Weights of a small mixture-of-experts language model, trained from scratch on English Wikipedia.
Size: 18 layers, width 128, vocabulary 1306, 20.2M parameters.
Experts: 32 experts in each of 18 layers, 128 quick GELU neurons an expert, 2 picks a token, a softmax router.
Below are experts of layer 14 (counted from 0) of a mixture-of-experts language model. Rows are named router (the router's row for the expert) and show model dimensions 64-127. Each number is 500 + 40 x the weight over its row's rms, rounded and kept within 0 to 999. Numbers have three digits each.
After each expert's rows: a language model's description of what the expert responds to; "comes before" lists some tokens at least twice as common just after its tokens as in all text. This comes from a sample of Wikipedia text that the model never trained on. Tokens count by the router's weight.

# expert 3
router:457479461516491533534442489509494507497553447483471514468501429498484532515508485492421468501475522479530455560505496525490479567457466488512513452464490494537439534470482458535518499514514527
Description: Verb and noun stem pieces that an inflection ending follows, such as st-and-ings, l-and-ed, kn-ock-out, follow, work, writ.
comes before: "ing", "ed", "s", "er", "es", " of"

# expert 14
router:422474452529499518537426509506557483534533469475494541454574414589502457523522486563498461537533528500504508483505558524505474475438590483447497578460485398488496505531475441474476560572500518
Description: Prepositions like in, for, during, after, under, and sentence-initial In or Since that open time or place phrases.
comes before: " the", " ", " a", "n", "t", "mer"

# expert 19
router:457458455473482470505559488434446531534563408496513515491532517597449535476452532525461535503597484498585511512478462574498480491453513460488481510459508517528440474445563490519484472487452502
Description: Digits, spaces, signs and cell breaks inside tables and statistics, such as year digits after 201, scores, percentages, and table row ends.
comes before: " |", ":", ";", " |\n", "|", ")"

# expert 21
router:576557480476476413490510511447479504529580498580466516533513508507457494495431506510526467494585403474607484472464527511504492454475503403423512503461488416464437532459520474537542499501494577
Description: Pipe cell separators, line-ending pipes, list dashes, semicolons and == heading marks in wiki tables, standings, filmographies and career lists.
comes before: " ", "|", " —", "|---|---|---|---", " D", " T"

# expert 4
router:429441476485534569512531485476509425542439448564456540505472452513402542550533427560524512539436481405497470467538447515503556496478503493538508500520465531494468454491563516543441474519523485
Description: Stem pieces inside Latinate words, often after a prefix or first letter, as in imm|ed|iate, serv, elect, M|ent|ion, pro|du|ct.
comes before: "ed", "or", "ion", "ic", "ing", "es"

# expert 8
router:473511524524502545518471439467472508560518511401482487498535513559462570550526454507466478508538540460559501491432432546495520514502430452519528441438528449496514444408567492504499503540525447
Description: Bare spaces, opening parentheses, dashes and heading breaks placed before numbers, especially years and days in dates, as in "(1970–1971)", "May 7".
comes before: "201", "1", "200", "4", "5", "2"

# expert 26
router:484496516536463552535525450451489485521544382481537522482538467477513470531456506526469485559479456457474409525455497526424505552479466490449526529484485484449485484477532488476518548492491538
Description: Inner syllables like ber, ober, ven, er inside longer words and names, as in Robert, Danneberg, Even, operated.
comes before: "t", ",", "g", "i", "b", "a"

# expert 23
router:456530488474453529562518479535515485525488413508444520508483395481474472466411478529440505529483502510484515550455566507494497517445518491402507427461493492476452490524447470506484535501467511
Description: Word-final pieces like -ing, -th and year digits, mostly in sports and season text, such as qualifying, rushing, defending, fourth.
comes before: " the", "\n", " (", ":", " in", " r"

# expert 9
router:460578502511489552538451493509479512552402482516467477498509499520472449562486456498468505503518447532582529512497502494494538490457468510497407513461494511501536503484590476505512505498457562
Description: Commas between list items or clauses, and prepositions like of, in, at, from, including, after nouns and numbers.
comes before: " the", " and", " ", " a", " which", " but"

# expert 25
router:392527457511483520477506472516515464507588518444492536464491515550468498511507494498534501487501388487546530482460493505451526536499511503487496486492535431415512387425520415440462495550501553
Description: Line breaks after sentences and list items, year prefixes like 201, 194 and 202, capital F word starts, and score dashes.
comes before: "-", "==", "0", "1", "2", "The"

# expert 11
router:444534473463506528529463474467503448542479475463533515491410504470496462447439449438469485553456529443469477450471465602482517514440441479489470540454478494483476500524479462541546479475459475
Description: Articles and possessives like the, a, his, their that follow a preposition or verb and start a noun phrase.
comes before: " m", " s", " p", " f", " l", " c"

# expert 17
router:497533488533491477507491523478487535484454537455504478489495518487465446542428479459470522546496510480484478480452580523477491531510458582497524500487444516481521494463526477406536522540447474
Description: Function words joining clauses or verb phrases, such as and, or, was, were, has, been, often after a comma or a participle.
comes before: " a", " the", " an", " was", " s", " re"

# expert 29
router:481608522518512500529506461471464436582577515503473502467488418505463487511530495554449486505533541522484433518457475512546501501442506432460516482444461485500520425457457493508463513506437498
Description: Number tokens in tables, statistics and dates, including year prefixes like 195, 201 and single digits in scores and areas.
comes before: ".", " |", "6", "9", "8", "0"

# expert 27
router:526548470448519537486537459495499563534451417511490552462455476511472509459441453507443482488478509472550449496442553536470537454487535522518511414490494487462465474510573485463485405548480514
Description: Last pieces completing a word or number, such as final year digits, ordinal -th, -ed, -t, as in 189-9, Ar-t, four-th.
comes before: ",", " by", ".", " to", ".\n\n", " in"

# expert 0
router:477535507478476516530502515490494444552472476504467505474432450504523519437455453511394466546468468453485492530436544536480546530475485486542451450449543466480465495519536450480504513528499524
Description: Closing suffix pieces of derived words, such as -ing, -er, -ed, -ent, -ical, in humiliating, personnel, musical.
comes before: " of", ",", " and", " in", "ly", " to"

# expert 31
router:456494506474459554606574470451509471501513522580490518513441496510474516470533485509440521479483508492544447515437485573563519557506465499477474512492512435459432504476585442457526472513481488
Description: Inner syllables of foreign or technical names and words, as in Vlad|im|ir, Pasol|in|i, Amphet|am|ine, albomy|c|in, often before a vowel.
comes before: "a", "o", "y", "ia", "i", "ic"

# expert 20
router:507480493453560518437562409482470510558531541527441513462552531509504550480506522537517446469541543449513483514500495446434530534480488524456499478485457487462558447456523451421529500563558499
Description: Capital letters inside abbreviations and codes, plus degree and minute marks in coordinates, as in NZDT, N/A, CHN, MIDI.
comes before: "A", "N", "S", "C", "P", "R"

# expert 13
router:485503475515480538572540477443445495509558437497512521481505443493498501445454400552518523494507513463565448493483536552443539574442460509467532475455461525553489523499533496437466452532529506
Description: Final pieces completing nouns, as in A|ct, Prevent|ion, brid|ge, -ation and -ment, plus whole nouns like album and group and month names like October.
comes before: "s", " of", " ", ",", ".", " in"

# expert 5
router:429525510523461555525547473477460516511533472514485480455480462472501455483441467520484532553517417491487422500423541539472485512485459510485442452470479537442410489415489511421493493506425494
Description: Final pieces of personal surnames and place names, often in tables and lists, such as Jones, Williams, Smith, Banerjee.
comes before: ",", " |", " (", "\n", "'s", " and"

# expert 30
router:558412465498462548550493455492441460568541473517448530495485439566486478485482412497486524523463481431482500533574468495519502527473537533467461490512506495479465468539488476539474461521570430
Description: Second pieces that complete a word begun by a short prefix, such as Can in Canada, met in meters, old in Gold.
comes before: "er", "e", "a", "al", "on", "ers"

# expert 28
router:470532461445522523529411497521495502534456511518530518486521489498481472426394482540502502525470490432434524521497536501517534542454481433521518564477459565521454463502554488473529528548482494
Description: Plural and verb endings and common words in running prose, as in dinosaur|s, bon|es, d|e|ath, de|veloped, there, years, used.
comes before: " to", " of", " in", ",", ".", " and"